Weights of a small mixture-of-experts language model, trained from scratch on English Wikipedia.
Size: 13 layers, width 224, vocabulary 4096, 57M parameters.
Below are experts of layer 10 (counted from 0) of a mixture-of-experts language model. Rows are named router (the router's row for the expert), gate (a neuron's input weights, with its number), up (a neuron's input weights, with its number), down (a neuron's output weights, with its number) and show model dimensions 112-223. Each number is 128 + 32 x the weight over its row's rms, rounded and kept within 0 to 255. Numbers have three digits each.
After each expert's rows: "mostly gets" lists some tokens that are sent to it at least half of the time. This comes from a sample of Wikipedia text that the model never trained on.

# expert 19
router:144175145141171147145111135143100131105108074133171111158170127142143071146115136082128110123110070174130129183111091082098142181155114143083162129121104163106185127082086157113086167158097123146136086164154139133114118146096165111059157091154168071064083133163113158141080099150136203098096108112165129099192104159154205125109156094090
gate0:155144137060084131102150133160083108156202132103092116145098154149161125123046120118141117088094152103053129126103056079125127124047185134182138167139163124110143136120097094176127175170123096128139125124162176090107100064066131186129116131096114136136130119145191129134101102137152130160150168108048139114220137090186104123144195127143
up0:137174094120123077088107137133135111156151117096097124174058168181157094135071150134157133092121147133020177130112098097095129175098139168158131178139165155108169125131156136170114187189087108105133129106189140121114091093077105140091109142080085142097131164127094112132108077157187119148157136102111142138163150100163158126126124106089
down0:120095108132126088183116074129140141124090115042105189146130100066106070138151137181133092128112127144128130092121102081162159083116102145073114103115020144062142123065131128050082131075134101100122161127081164124130083174109108142145138105103196093144172164177090139123105164164159097108118147157133084133043129142140115119110167081165
gate1:120198084120139120121110168186171093227135123140150160143107174147161112147132174101147111114139140164140107163100110097145085172128107107119139150168121093173145059158123081154098125145121163116114132087101126118088103126123107157098099096169068075139128184101085125133104122115107178089108074156162159157180149120134112151105126127144
up1:111155147236122098111096150149174094143131158120145131172095115124186064163099192170160117160122142141133105169185118181153128107057120102209136170159155202150135119147116091116167166132178156118118107101087110109124108098142125158063089074096101124100135140124105174140092124168117149119142090151120176145145134103143104113098149125126
down1:166194119111077165158118082108075069125098102110155182159095133158128120193136072146121140142139118101129099157146141133163110139087153187127074122119199116160110081103185108105127126124172139154107139164111107122180134150129114093161149154083147099105104131132162102165171134151102146144038129123136158175087090136161187120099159191173
gate2:055150148145124122131108151147144109116136111137120178139170119157064115174114129104136142058145089109144179118118168122142127165104196103136092116055176126091151134053166140177104145100152130146116150120121118108105169133111123151117138150185160121083144121141145126096153171147127162131097120119115154109138174089188195103126144069133
up2:184058115073123089098144128131092144133107188155109081087094134122143091146199108118102118129086147137119101125123092112151143141153138120150132173149084143194109144183091150120162117130149095138116114116103160140104034142141086099098114129140060109119118096112175075152095176067127062114151141109104150168126003147074092116134153117093
down2:156087143138172116143141094107161068138152131115115171149208159157148100133135179112097096123182167146097133144132149148156154151104178132105106170136119109128075136106151124095142102153143160204155082132094129112168135158177150135095112144132107189137181131142121140126104151109117169187087121132088032171102155116170106152097135128146
gate3:118100133084172042135202175157111108096143144149120147107179118077127141117120118074148165116141090142114096117084146129115142118096098105074137131155081165196147122153082129135151110182102147100139205132118100104145123111086136157139160160127167118073128120120099128120130103113121133106119105073116132139168132110113150097169100112154
up3:125113118137121096159121147116166101181094159088166127173082159150123134121119086118120123116119139138139120149140100151099101174146131182132118164145137049143129131123141100116107080091154106143108141191121156151111132065130088111092109121117076080137175118090146138105142189143161180142108069158113116123103129145120149155097124084177
down3:122132152076092133114143064107138131068133129143126156156089112157143170080164174154165137215137161166126164128132151158107118100136154158157143131193134161094093144078175129071117165138167195144064128062141115133119124112177129168126142157131096166118108185104127188089161111141119085097162087138138122143144121069143097096177143091121
gate4:128108117141150102215133213132202143170148101163052177098169163173159064183131078157145127109111119134154130145132146110077126180162112151147125105136170145135136134155128164151144147087115140075139130143132071107104139172120083138069128148170158122166147193104059114120124186127123145104086154125114111119124144112132100123079043095122
up4:113166163088122165129146106130096136103192143117146146125110072125151159082122153133107176190130150160108152129108169105163152112141137103120131141104162090148154107103170151124088122195037078136111119092142156146107119120063136113159066138100140098086077143121194097119112141158112129148137096113112136152117119092084117095220178091159
down4:104155092086104162153165233158198114136146150156124135112147107092164156151203136105121104106107130118105131078131089075121166210167105112050148139119097171110171086181174138176136123110094112133060097104200169099161130134147108106121115196150153138145080123107139131100088130165112130156126100151062122152174137126165162131163082137173
gate5:110164106083136214100221138212105115119092139080138065181147133187120114133138091107104150152129124098139104158118123137112171157096131147094161139140086111082086111099115119103094156153110077147123152180152132115180155165158190179111163117094153080120100097188167188158181121116138163158129164134131151151173095099100170123172091093116
up5:134113106041116171084167136153125103071089128078151140148072103078099124122159138134190159202130148091145183135119133112098152123038157140061116116156127135138106126106029133141150189198152116127168118158144164132104117162164124141088135101102102085147078113139144177080124108106133091153139168096085146191097134129101101159117130074088
down5:164163145183153158113135115127126129091097133173126090188144189121164130128121158149139110098150066183152054204073093124129123160173060101139187108133082110117103150119191150084119159083095117121152164174138116123106107181107130124128161174111109108101123135186077160126087139105060197127122109147209089104119156092151158127152095106109
mostly gets: " League", "ne", "ale", "ica", "ena", "ice"

# expert 114
router:119145131166137106123110160111109104074112114151149104143153104132127075141162171140107117124109132130158142077142154075146125162088114148126068130054110148150147111095098151131088083115098175169061162187124147148139136142163164118160126136083154086092095135210152142133133109180135133121167127175138114098133082124162128168114156124094
gate0:106142145139107107104117145159127095174108171141115138103141155108112205147168068084136102115150099092106113108118128117178118183171080133019057114162135111136130113139155178092126109131118029166127134165107135070143179117127110067139139125122201109178069133130155104172154085114075165137100117176134097124145153118120066111104088157112
up0:108152134139135107092140136090081108104098149097189146080166135078074107045173151120111108128140122149099134098096177153164156066096167112158194131110130166117081151134115058148112146161081116091141117071144167180119137097166108134139075081194126182132161110143090098092162092065154100141073099151135111168121085102127135110157097120137
down0:118072205111118078133115112101094108184179075097129110137133108150129169097094173200126154123126086101095152125106113101141132144079151095155100117148169117133159143151122222117160171135064154120156130120174087150174157124143159170151156103154118087105112130138112106151092126084083091097147115093126138083083189179174164186130192115121
gate1:187092152160124096128131121091086089124162098097106135019208159112102100150134092127121200075082145097171139139101108111177166105106098098081135151119160095125127127089116128140155103134156135138097141144136145169096139072155136145152108096161162110041177060167142078194148133207138150103133100162105069155165169080082124139157102129113
up1:102174080106119103093041154160164167084112116190111158188125092112192112155140104170111065132166101111121134138092169164084162179167088135168179141147113141111127167157168131101102142110140095104150073119094171108140119132115143112135165162152134128201095112118146111080151110097156122154160159111152137178135099149099101125061030084123
down1:140148150088090143178148090144103108147142146163127049084140183081116107136153101125091209094112118104083148130148212132099119113082155164116138118124126136081085097096150123130117154126133121193046166138134119108081124083163167160129121111135158151173126134150122109153131129125112127167094154138110111088124096117142124101108156126151
gate2:067155151053118135164099100146157102099159098074140157114128120112120118183117094108133165122100059117126151130128186071153139163138167105101109160175145113127138065150145156104161146095094101156145170142103133158176137110138132119085160128103126137179109106123135088130100095090131113183135109140186122065146154132151172099134109140202
up2:076183123058085164106111114144186129132226103156137163134124063125117125126154129060124137167122085181145160151153125136125124145103129135112088207104165163121170117198109116148139184135089145120158152115092138152137162121150115066159115146118171150134080084140091105128090146111105097183113124128195130079155098185157145091157099164153
down2:056132117117112112096157133164090116175139163102133121178128161169149148157153096158133128140175134117109116178107095086139105100012134145131179087119177143107180149091136126152067134104058060119080133087147116162043132158184125161083145137112153113169117121127112132188148104168118089097083134154103164143132145148112136093099175172174
gate3:132077034153115168153108127105168148121073157127076109068132149120123145108125172099141121178102144107126117108143061132148129149149133131110071180113099173110137069064093114141109135155164100098096149136120126151154161162121126094141142143133108110155153147231141082094078145129106194119154131143153120082166196124166164146136180112109
up3:138131230123158109129133140151038077157157108130150160139119153110108101177132107131150129128154122142122100168150179138104134105088133123137131080131182090178085195184148098131119133123103149160136096145166138103122095106114141160090126122153119129107089137038135211175192114110194086160110127104103112173102077122122081105069089161163
down3:115097156130126167106163085063196175163132117135122175158165137217182155091062143146136136123151149097132048130137094110165150125107168063165142107109152123068102151134171117082112154120105151134107126113126109184206136131152116121093123143102091133106192085191107149163150103139177138118133106158154146110133148104112156100137094094137
gate4:105116056143113142145113154136181059165139082091126151170059121173077116198131117124136089148138137094134128100088104086114126126159146105137106130152133138122199126161143178104134150085095117175103114161112119084163125061180145180101126158148111117171175169205097074098116124114120133100119141117160137106103169085159097121078147141079
up4:148134066097104112112085137085197147091175115137174096060087111119135152162161111103071133176135146164102161106147129144137187132102059149123165092144082075171102082120152147082138140093161093118186075090130146096069067126147091138070143127096148102125153126223132159126122083071144155190181132099167129162122118122093100176154126136111
down4:134077144128202108128125127210134081155159152095093119156090134111070081084114100101080173121097144123137138134120133130131118147108060142125142110174171101167113168141098158128148130063166091136080230114127119075129165147141115112160116117104134086124134135073099109115132101095075129159141148131135112110079141102122121114084146180154
gate5:168130118144123149157074123120156138125134106178132085104078122098154105125148148096133142111161100158142165127168128162141150181109110121139087113160166171096160140147165109157086151067059183134174096148169135137115059172111105095104162070105138113094111152128156108036187110110131083125186170148116087117106140154081108203116140107150
up5:109175140118108130131084185149145094150077149123129095075138049119093100096144111159107101104164103123100113088178135117131150112159106151125141210128100096130115127151097218156138105100128133153115139109143206169221154102132107181149134124150134142142089178099118115118148157129141146137138169102183106097118099149135144122135082147057
down5:155083081152202151163157079101104119091152150128110108117119184132134134154103120087139126124140164088171142132133109098140095151148084164089109155166121098116133133110160117135070117144166074100130158119142115116128123132100135096129135038102120067100144152134137091126113181081098140109103034215132166116145138113132079157114177094135
mostly gets: " Party", "!", "?", " League", " Championships", " Ireland"

# expert 4
router:118135101118138113122124124155147072064150164058149109147179082056125086124178160158191181120081090163164138140156152144127118109127140161125123139066126141143132177131090063130119102159121151124102111135097154147155127058096179107118148107087114109074119156111180157148148098134117086101141115140124082128098113205138146124127172102080
gate0:134162128112127065128095094122120116075121114134129170102150145059152148081102099089117097121160131119156086168140140131132072115127174126136193098113091177098126140183178152184161155129103046159122167156178055179145145090157194126106071134117134216134120168113215114133116127165143149114126147076147140091108223127134123109126128099126
up0:132111130149113160116100156121118160172177166141090057150123144183052131147150126207187177123116122121108116095125129121172141176157118114193086117135188066142089102061146071076075098111159178102117083133107148059131111115093106144135164128117128081096155061163070152121160114097103132119161137188139163191146080121088184162152079163145
down0:122185122121203089129068130120120157128119052095074124112082118084150175163106109095114108118134118129110193109126107080104203136067179163049125119129114110169120186145095114100160168107145136122076127159067092149161130126126098121100145151103145166124195160168124124108164095071136143160145128135117096054134074155145099161104133161172
gate1:120146090138113123176158173145107094133120179163162152122093189117149123095116163200135157122131171132155085124125124134113138140139103125117117166093160116153092223104083101145139090136147087109125152117150093141126156091130149139178127191130152102126118057089148170126104121148138064190085101059161132160124127137092126146162160077187
up1:104151133131114116206126123143132115138198156150201087117089144117171093118090094141112139126128200113162103113110135146138142127170084127120166163088136134103126189038070126108123105143129107092120160115118141183125172132123118119112126151093137156075145098115105132137132125130147113203076111037160096140097163111120127162149145093168
down1:194120163172107089114153149152142155116112118082135075179143123161130116115077169100049122130102136082121158152120146135170125092155122135124106080138134139126053098130164162107107135169090121095129099118138112122083177123181193201158133176149129150107166199127179119122104152124110119105123111125115107123097093105117129146083080083105
gate2:144103095120127088135178150108044128164159120157101176132126093159117148148136080130147097149108155159168153111113110091131131111112124089120145175179107153201133174127124168124168035100076136195150154198100161064101095172114117158143131148126071078159149133106133129146127137119142150152112110134115140154115081138104125099121091060148
up2:134108143131195122092100159125157114154043180124142092094089078118148147169143072118157102076121160177140132103137057157090105118078125117149135149143172138113126119132178127135150134168174115127093128092171087130125147183086113124059133143060161128167134138149142054122162161115096166101159104099094100091110182127077120086128177135082
down2:109153116104111095142157147134191166114105144077155127103174082105154068094151136120125100140141085056156137125134159144104134137114093070124068121066097116152192179152119113096132121109132133157205097129113117091097173116152136119094164152184145104106144151169119145073164113139150166129138144162130106132130096132091120117125179136101
gate3:097090148142153161135150122062147125113086119171151101166153207122145143168120097129127098162098128111082158156119148132041140085081126124137122153107102158114207181165140119080103147139215121116103050122112119084079125103112132117135133121160133086071138121085110123113127124110105137115109126099124108166156146121208076172148107067113
up3:177122081136110120112154127163104183129093135131107165101105021173086169150086116172144142108158092117205080184155116119107149107121164117107086177110119135166128123144125122112106117066126176050172188105124166075124094128162137119113159175133173098198115107111115129107169143108143104151103189150136138094146122147134104121099092121089
down3:124117136038141138125102135151132095165179118173140210128071119119152114128118117118172165086042062130112126168163214120114111120127117184102111115137139100157112148153130171120094178140181115118130053125107084115101113076128112165114125149148119082107115114152177157151141134160075141123096136150104100139126105153138123094075116147094
gate4:133106108116145156163087162168134148131115166112139121158154114165085090107125114110132107155129160118156126100117138149140116155116130102095171157121114112086122064080110173122094133118124119087154088092112071137191181159181169122094116077117160063081136154070118129113075172161156112135105178162055102155127193122100152120037126098123
up4:091131135140143098133104115132117142134135079162123145170098103112170108169104080123130126113121081146112123125095091100123167113156144125162123143133118130173120128198103104220159137147126167180156152149159032137065135124112143119194140098121106115151129051158122125161097065149096112180199139131118163074094147124184153128154101133185
down4:162232172131120108168133145132153136122157094131109100109135088076135048159146137109138108170113137118145135127212107176134139081163084127128105120152104163125126096132152176066143115129101180148120156029062113091156075089178118150158103098095143137100098157108117123161161145113129114149099129112105136084131132129105181121114106124149
gate5:141115146131165153214135132136103084070064091141083124159134084095135174116142103167156121109155121097132183151137136177084184119104098130119151154151156169088092167150158048119133164147159081100143122130104137190103105121131103100147144120115167123143145132044103078120126100091111148070134202167070136072161172097180104120150149132095
up5:096103111133102155101108127147153079111126192188131095117118109122131092145067101079127120090136095137099130073157169154135134149129158153109099169105075109100135111123191083115112084103138084153157126114065121095126140180102102138175169066126185101136142148156159114134185102099143109185074076171115131139137116104070101112134135144143
down5:133145106103133089080086147152089160137187108107156095134067120121120152163172165092150139104119186123175087070105156044159060136138188156118157083123113140104148132136151166111201104122135106150132093129152117133144128108113096165130118116063187124107062126116119100156054132072161088152118110104130174108138128175076146157130124162056
mostly gets: " University", " District", " City", " government", " city", " London"

# expert 85
router:128133075130131140134101178103150051123097136136117101108145079140171128138120123142117169161115162131164112100122144078111141148138186077160114110202202062111081149111071059103138092140175124151122159092159082157086109174181100137119113120157107154120169113084110136102081096105113177153148100114160128151164170065102137130132089134122
gate0:158135151080148111029174163122099119137153096160145121145146165106138172178090110090136143179128053129111104071070170071137131162112165166181140120141174102085139105163136161128128111119077117125089123177066115162133159092159110125098126180139161131130083100082141090140126131115086089135134179128177178130099078072178076130091173079141
up0:188130161126162164154126137105081125186124158094126110093146121144144170150094114169112127161086090133163063126150126128109140162083166130136114150147121129092104146179141101119120107141088139150113148141096126139089152092125136154103097166077123099082173084071099152203102162129111133096143150140142176129118100093150074084117121112162
down0:198087156126134127130150120149102091129139130164105129107134110164113144118046108098184108146127142104155134101107106134112103129085141161119126129130156116144119119097129089095059097089115160142067138143099157175126187160148152119149173160174166122173097111089099147177108152141143180211091142078167106127151096117174175195133089122100
gate1:142168115137136154171208137087139109195133134096147087075099161136110162118125147160118088129173165125129133122090180073168131080116206059120155080170126142117220081117090119176137094118204195163117117120129080078127138087143125153140085148157132114084176161104104147133082138130133090095133120137090105087142063146145138110100132075152
up1:114118083118150136108142138160152151142135164118124099117128079085067126141082145176125116134114072146091157097100127065118141152165102092092130157156182129151133119166088157129128157132089129159088196120118126108086114150146126117075108154082088130144119142149123186178146189145106163140107112124167125081123166157121153072160152069121
down1:099136146140120117145107107114117095142137137126155107113127126115144159130148181137134105142185095145146075163097163140139104152100095132117156150123143098210163161143135134086129105134163118107072149134118145096095116153081129157094132121188138089132159105191181067181136160114096130198157172098072175144132120190142049126117163083141
gate2:151079126161113144142174167170142129125109124169136121131168139196101162157100124138117160152145161169165096144153138159184107129124148117166107098161194163136143123175134120130072096145055140214143105113127047099142096070149141189138133138155059124092106069095117173102114110128140162151099114149119128132174164105092099137115111116151
up2:172104165127180084158150092091139100147102102091161173086162122109171081135180169080120110113092099048112172130031152128064135125142153176067169097100124100172152111119098148169152106128152107091132130136156137107157148123122142079083102124112154091176194173124070098102134143052096099122122151147138070084134093168107136128163135110166
down2:134083118155106088122112154122175120133096138101093153132143149144137140184150098119107118138144113190113098154165068129138074152122160136149158163141107102101059133128200136093121124081101120137089129161102032093150063124172131167111130157105095115111100082158118147165069098123075156121125125093097143049099157161195117192136087109130
gate3:103094129176153133151106099105126108135091156139193110114172088169109162105164156161129158162065125104121128161169127185112133200141144121134134137102103099117161107143129152175172119111126201105122128122114143095086063149174102107104059129108125197048129102105114160157140129110112137129135156150126126148106078174174085180126099192167
up3:119150085112150127169092189134112142093114193128116172136147143117129134063126106195070103105107081119068097172120112182140135182145085105097070131160133116133134131107115122144201143129111112074123152131094096069131156141078096075123096159138167186157071126117129086124143159122138103121116108166076132090069109090109146126166093172141
down3:082108147106186124120100102134128118138116127203101135164154163117149125104155168170133173134124131161187133132144139145139129180181140097078121058178049081153120131101102126095138098118142122132160153141079121139159170153161153087120165092111199161152054125030131104078123073151061113126156130083104085122141125126071130088151087093148
gate4:120135125091114140089109115136126134154083130083119133172122128114113148132172175196099207120147178112134125181130156148054123152130130093164088071150106148113130177139178123110144136110172101127146169219124136092051080082155092133131099098147117151157098145145111104109073152087103116096144144127094148104132144146146180133115144101115
up4:082094080088136106132110114143176151182097112071050140181119108197107194116103110143129106147181168142171156195129085174107126144151118087184045088135117079142098125125155168186168072148163112144094078145157146105066094112132100150171139167150096113126092102144124108145099109106130171120155124159115135095102102137150115107159107106148
down4:142163137153126097059130134090073108101080146191091164095185116106133128164079195152159114110114108182126140150136138156153147135095105125124166069112204167109156163161180154177133077137166203177111085178134146166092132145160158137191149104126063121146097116170108206113135160084085092198161122174170186116054160115152103084166199090143
gate5:154171108069084165072188130137143171129089089080169171101138132135104106129169130126155171118186135165122108102147197143150156146176102115146075119166151156123083173119110103124119105135161112188124155131066140136128126088092152082124162064115131142145110154112118139119153185101106154106190120081150144201094156140110129126117096112118
up5:123094140153072071139139159131175109139144115127118099191065132209118097154061148079127114100127197127203102118066092185149150130139181124109127063112069165161133104117069126138139100124145132130138138141167151075151091098119157064165085149124141149133121083141181066141137161175072131106141135148151112168160120121186132131143110167158
down5:079122156164130085129108114114135099179152154126107122138115156125086112186162087128096119098143115099129132111112111140102144132187125072122141168150108112133133130152162109074124135145086137135124135073128168107157128149190167154097133036072141137164170088094135100121128135127162155133193157145156140105159144085060107197132123155139
mostly gets: " comp", " Comm", " sp", " exp", " ext", " app"

# expert 0
router:092105146138100099167073111136185049104145115142116101099080115081093156134173118115077159166130074095159156118181114123144158135127197147091193137189180098140074178110106137098142119128161091158131165160123137146129165162131148127131137097148074139185176114127149101154110075116085162099119111119138179146077152099076133124132089133173
gate0:094132134164132123158060179122139136113134117080095167180094117049126138144135107109091164168136089126150149174113180140112146150157178140108148117148063101148140160160150086114139154162087156131126190085143167179090118120139092092124101077166102046087118143144146156100139091189119165092155139119166116155107131110122120090096110098122
up0:099168137143141108196107146124121123090137129131056161141166156011172122104187141105119156180089165144133189116155172197140144132108090167109132082119147076123157116145117055106097115159085098154064172115144134127036122131150074108167163083154128117126151122157151131108090098150099122210180110133105118126120116129125126108164134096168
down0:057176172150091102173123099153163150085165086116183168125140145101111141139176092156140111122124073157151089143070136135147140094102126185094119131154223083185108149148154141129139147131116144125143088092121090127079154133132146130136176115157086158179160074141063177153188133121139153096139118133115098110085082175097155123053159091093
gate1:149104170029071092117191110138111086169176144165115091095191165066140121118138139131107050161112104110130131157118121178106126037151121098149128158141133159039114121129153154065111138066100112158120079134076122087094133133171114144126157141178166151169134168097100132102114129102167132202096150109161109115158126176141125125148099157131
up1:131117079199186158110117133125117179138143103132183133118103127235126131153126124064128171126111133191143149131120126079211091173096088127108094075089150158171164111086136089190081091166177122082104123097169133131099127100080145137158129085099063117103102145158156108154072143201130076097136133157103128144151135104111147146088148147118
down1:141115139109115052083133121167099085065104130105129128108112136098101125104165137116125155176131013078132065164113093132122197105142114070088161106102130147122134146134113106112132164033120114163133145096155091153105089123120086135183142165131136160128140163096110101110093126122083170173122128161102178070132104128164073092178086119093
gate2:117098126147084141164176124175157186125133139140173111160080107151116160107133136152112090112134115134118127144133184134067157136121109081161181073090154178051103134081101169134144208121154161161147155146112158133140114119133085134158094145165081189068136142169119124171137146126164140021134099082063169135084106109129156142147081129216
up2:153105142112110130146160134185154131108134152169163122193059105146160139135124126162106130144170141103125157113102150135045142147085127135205138089062159164037118145030097160100140163099132180163135157140097138144091082117096087165130108128161073176046126152173127124207135153111130107060144099096058164154114143107130144110125079141184
down2:162112041125056146164144097125150153128150099049167083122095117089149129082097100077080151134132156136101216175113090132135153099090187091146059130099084132105081138151064173124072171096161099125154126138138181080107176137085119118198153109133138194144097098100113103134116062162114132064149118085144137147070094101187124070137124105081
gate3:148111143151173112125105140142126115148135188064090121141122123113126111080139123136136110111103145107160111205184152100115082165119196153155157143177131152114116072138114119165102156081143198078133144118132089127124091196163145180126181163095099106135172101119127101124102135168147145114124126090108156086136097147138107218188078097142
up3:153151147068152143140115157105168105113116059147159101089157132159082184173149135069195173126109170095105168024119120138145152064157101122126066129126149099110167208140157122132162110199098115172120098162136164145136147074070124089142099088138131159108085115115162160100143129117115070131121136148150102152150117115177150037079164150110
down3:126126133104112131168125190087153125135105137163122141089181075119151092161099123054088151084155151145116136180152158126119149166108113122101183149109139142090160122081136156182080142102180051097122146105141089166144147075122099119153131104095129175136094147115165156140145141173116055085122138157154105135109162140177156142114154090159
gate4:120157087106163116153158125113148108105118069125135116091105115106143158118141153177115099164120161076139150154125114113153148124162117127140152153085114139128098075143130109186066174132096101104132112103138110190114095175144195122165154112146094110098078133091131112099139099124144139128157055132128082109114117123134086107157170167173
up4:101112095108127097202164172182055113122139142148172139129153173138132182078115144158102145175133140070098126146132139098106149139153127127119125112110089083089164082102101081183145109127109119115153126163135106139155107135133156135150106192146145194084180151126167068100144117159146102138129147137132115108136085135089141105128150124199
down4:125078122148075157110117109134117122082109219121130142169110138123137106068173132136078119144123132070155123084110102137170142131132105103142127092132102152109055138197127136157149086113093130124124032155198176140167161154061165214136123119087207102184180156078140127126182159156113155118136112141081113182075171136125148110090137073104
gate5:115191144101139091171146125075160098157095170127108103153184113105081106117106113119105152164111089201121174163168149115148165149119171120134106155115155136138147096152142133166147218173135143089137146164115157070159149137170120189121095153066152122099118141053139104186085146172143149081116165126133152120108121097099156105088077096213
up5:157120107116082116137151139110110160146109146091109150117092114105101152165154162126150136140130117164184119128143115100116186125158137141101177108196077144179129082152175099151123100075126110121138172176089121092106166084121107109116115085164124083159068148082146103124152101127120181051151158114138100118058134208178111181160131111103
down5:122083114118127134209144207106101091173122113148115134162116101118094124134106156099078138223137163152160177111210158062162163115076127140172133187093168158133143149112048160113134146162129125101167128108112150084124107169125218106105082097111128128115151141120099165091126100110096099167113153148148071115153101093101160127145124097101
mostly gets: "anc", "amb", "erg", "erv", "arg", " sett"

# expert 38
router:099048066087123122121096109117181129099151100146126123067104123063099094153107114177121146166112136122148168124182146097144120178131192139104162158181162079161130132119099102126115132130168161112119154116079110214135150173130112125163138117169115127138129117118095111088089089116072158142190140141162160168092185089068176134110093149160
gate0:098101112114162159116119136109133154133137137115102115120048087125077157082095224084103095117107164134140087134199139156063089114158109116095144103151170127190116138089178100095137145109193101199105136157093137165144126127161108118108192087140121163116161161146150153150076122155166115097099167065146103117151190140142135135161173112152
up0:140114200150111091135107115075060140100120098105137119123176178145168138195118096121119159117140094131094121153097193062139133111153146157068072147140181131060094149114102142089115139197098124113078155114136130127104166136151141100125056114169127062176095112131071134159183139106068103130070130170146158160093092173112173114079112086112
down0:149137115169143070150118182158127140080165121140131130130180130062137109084129120122161079121156109083119116171068113122118154176122171127152138115123112040108139075081171125134169141116163134153092139142165092115094150123144166089137151175060065110111087171090134131104135101189085155143136097146176141109140136146082113129113164121091
gate1:185133098183125118149121140104141143155170203112159111118121163153083144172128100170088145082101116161093110127102117108167180142071094113179132159129105199109114128161156058151159114157166148129104149123182149154186116101110109097159100170126130155123096162154113033130110104104136118118151130120084158140155090126166161126113119130165
up1:212092083145126146116134132071133110148147123144127142124092144144087104148161150098136162113124121163115152152149041112153170144162102117086180151105106196103072162184125077109144148138181114072086160089093165113199150132185111137150124150133184137129112108143145083124121141123169059077182164183145089123164074118133182113140120148175
down1:123085143086115107114139132146114169134084133143133129123112179114176152165135109151119125179139141129130118146103099053104081120153055161131049112092132110142134084148064137103135128139128122171138157064086141099117093159134116094116107082087171126124159148129171113061100141198098132068165127111178129126145145112179103165087140161115
gate2:124112142117133135150143138119063139111136169139082129173129059062119092128092094141066134113138165118157154099182154090065113157068088140151135110127123164097066138156116126102123185153142132075142159073087114102109154086108115092122152117158086166087131116158121190150118152130113090128230107108121172182111170122088122123153066149065
up2:130178125135117109076109105139148081131125050095118127107128170158100193195122131167130094116074119181145148167117108135158168091191151151133115148057118117136161064126116074131109101109119076144105117143173184117140119144120099133078142103104114127139180052057174087135091139145134153136135174108112130128142112154157076113123188131167
down2:173142191116099099156122107104175158108095154056083108146096126136075120158078182154168151180149127153124070083172124074128052107120165104179119150157083141111195137103114104152128120116120107098146078110154159157158161192104082129124096145089165131092126137106190109139067088165085116161088153103096150140139130157206100174156141131109
gate3:092113160152146130139151102142102105149143100105171085079162126123141159096172051083095173162120075119140110172082182111114125131118172165147164168085184114093103119181137165130146168063119097116130150159140117141087186125150163182148097200116127137051141116123077175121128089133114155135102129161107163122140128171121146144111172102116
up3:104127122088162155143109126125106107100134117141108201118166102107066093094137142116140148121100184102089163086135131104132118099116062183095113136097126156132165098105086114088083117149156134116081112099105154123145135136174131063078150114113135091131149103115132122115164118103166154100103141066123056192143125106099135121166131115111
down3:128147136157135119130092125131108128090121152135118128158096156117152093131139108166193103146077107070124134086120132087163110072119122123159157138123121156116155128175087127081146230141100136141069129095166114119120142063183157072108105113068168164183159125115133146170117148143171146203091126091127127126145063109112118125141099131114
gate4:119135128137136149088131089117090153123202125111140146134177092132085119051122139136158155130153131190140084112136126179186184144158104122110147114132173113135157144145182130104177150166138106162145119124091113135100148118147103128121119140132130137142114178123092189101126075185216164118069155162154115133169185123109162179136099132174
up4:146091047167098120101134057121099202143192161149138104107154087129102168089125098198125191109103147133114079108073111113116163090206129102133173162099126140125176135140206134152088137185120124111163129129135114136156164094126050109158084137129111166109184164133102150142088118115157129131177109171135143123121126142105128165113144162128
down4:175129155119165130173104159128123149206071143090087117103128131109092172112172112137145157160146146100129166138083085084103150125099100126115156116120076123154120164148077167048175147091154131155094142106133153148162059142110076156138123074145147165131110141085151062087082131075201099148111140117154090142111131159069218150095130159083
gate5:115083105106113117144098087168118129157099156132067106153131086101148133156113133155036189137099044150133131119196167141056090168148124100146132117139118181144140136181133151140127140093149172135105064109162135138078130121148091144089119161165107124148155061202140096130152163150127059130182151245125169148079093122142131224142140132128
up5:123128150140144106138074115156158050120149096091182136083107129166134132117102080066090116089099135119109200114121111125122168084171169133070144144150143098129136037133184140149076190093126165068169109102103209122147136161131126075169079054187150084125116191082119097124132168107106101130150116065117086132157175088117145124102096138134
down5:104145100137114114134148133094131152075130083113191155111113166100111145095076148138174121098207130117115141146122094095184159150144078079161037119151197116150113111150072062154163110150137117175104146185089155153111179163134101124129179093143138169142165166180113124141156112112096141167111120116113104121068099165050167116126145091095
mostly gets: "anc", "enn", "ann", "ug", "erg", " Val"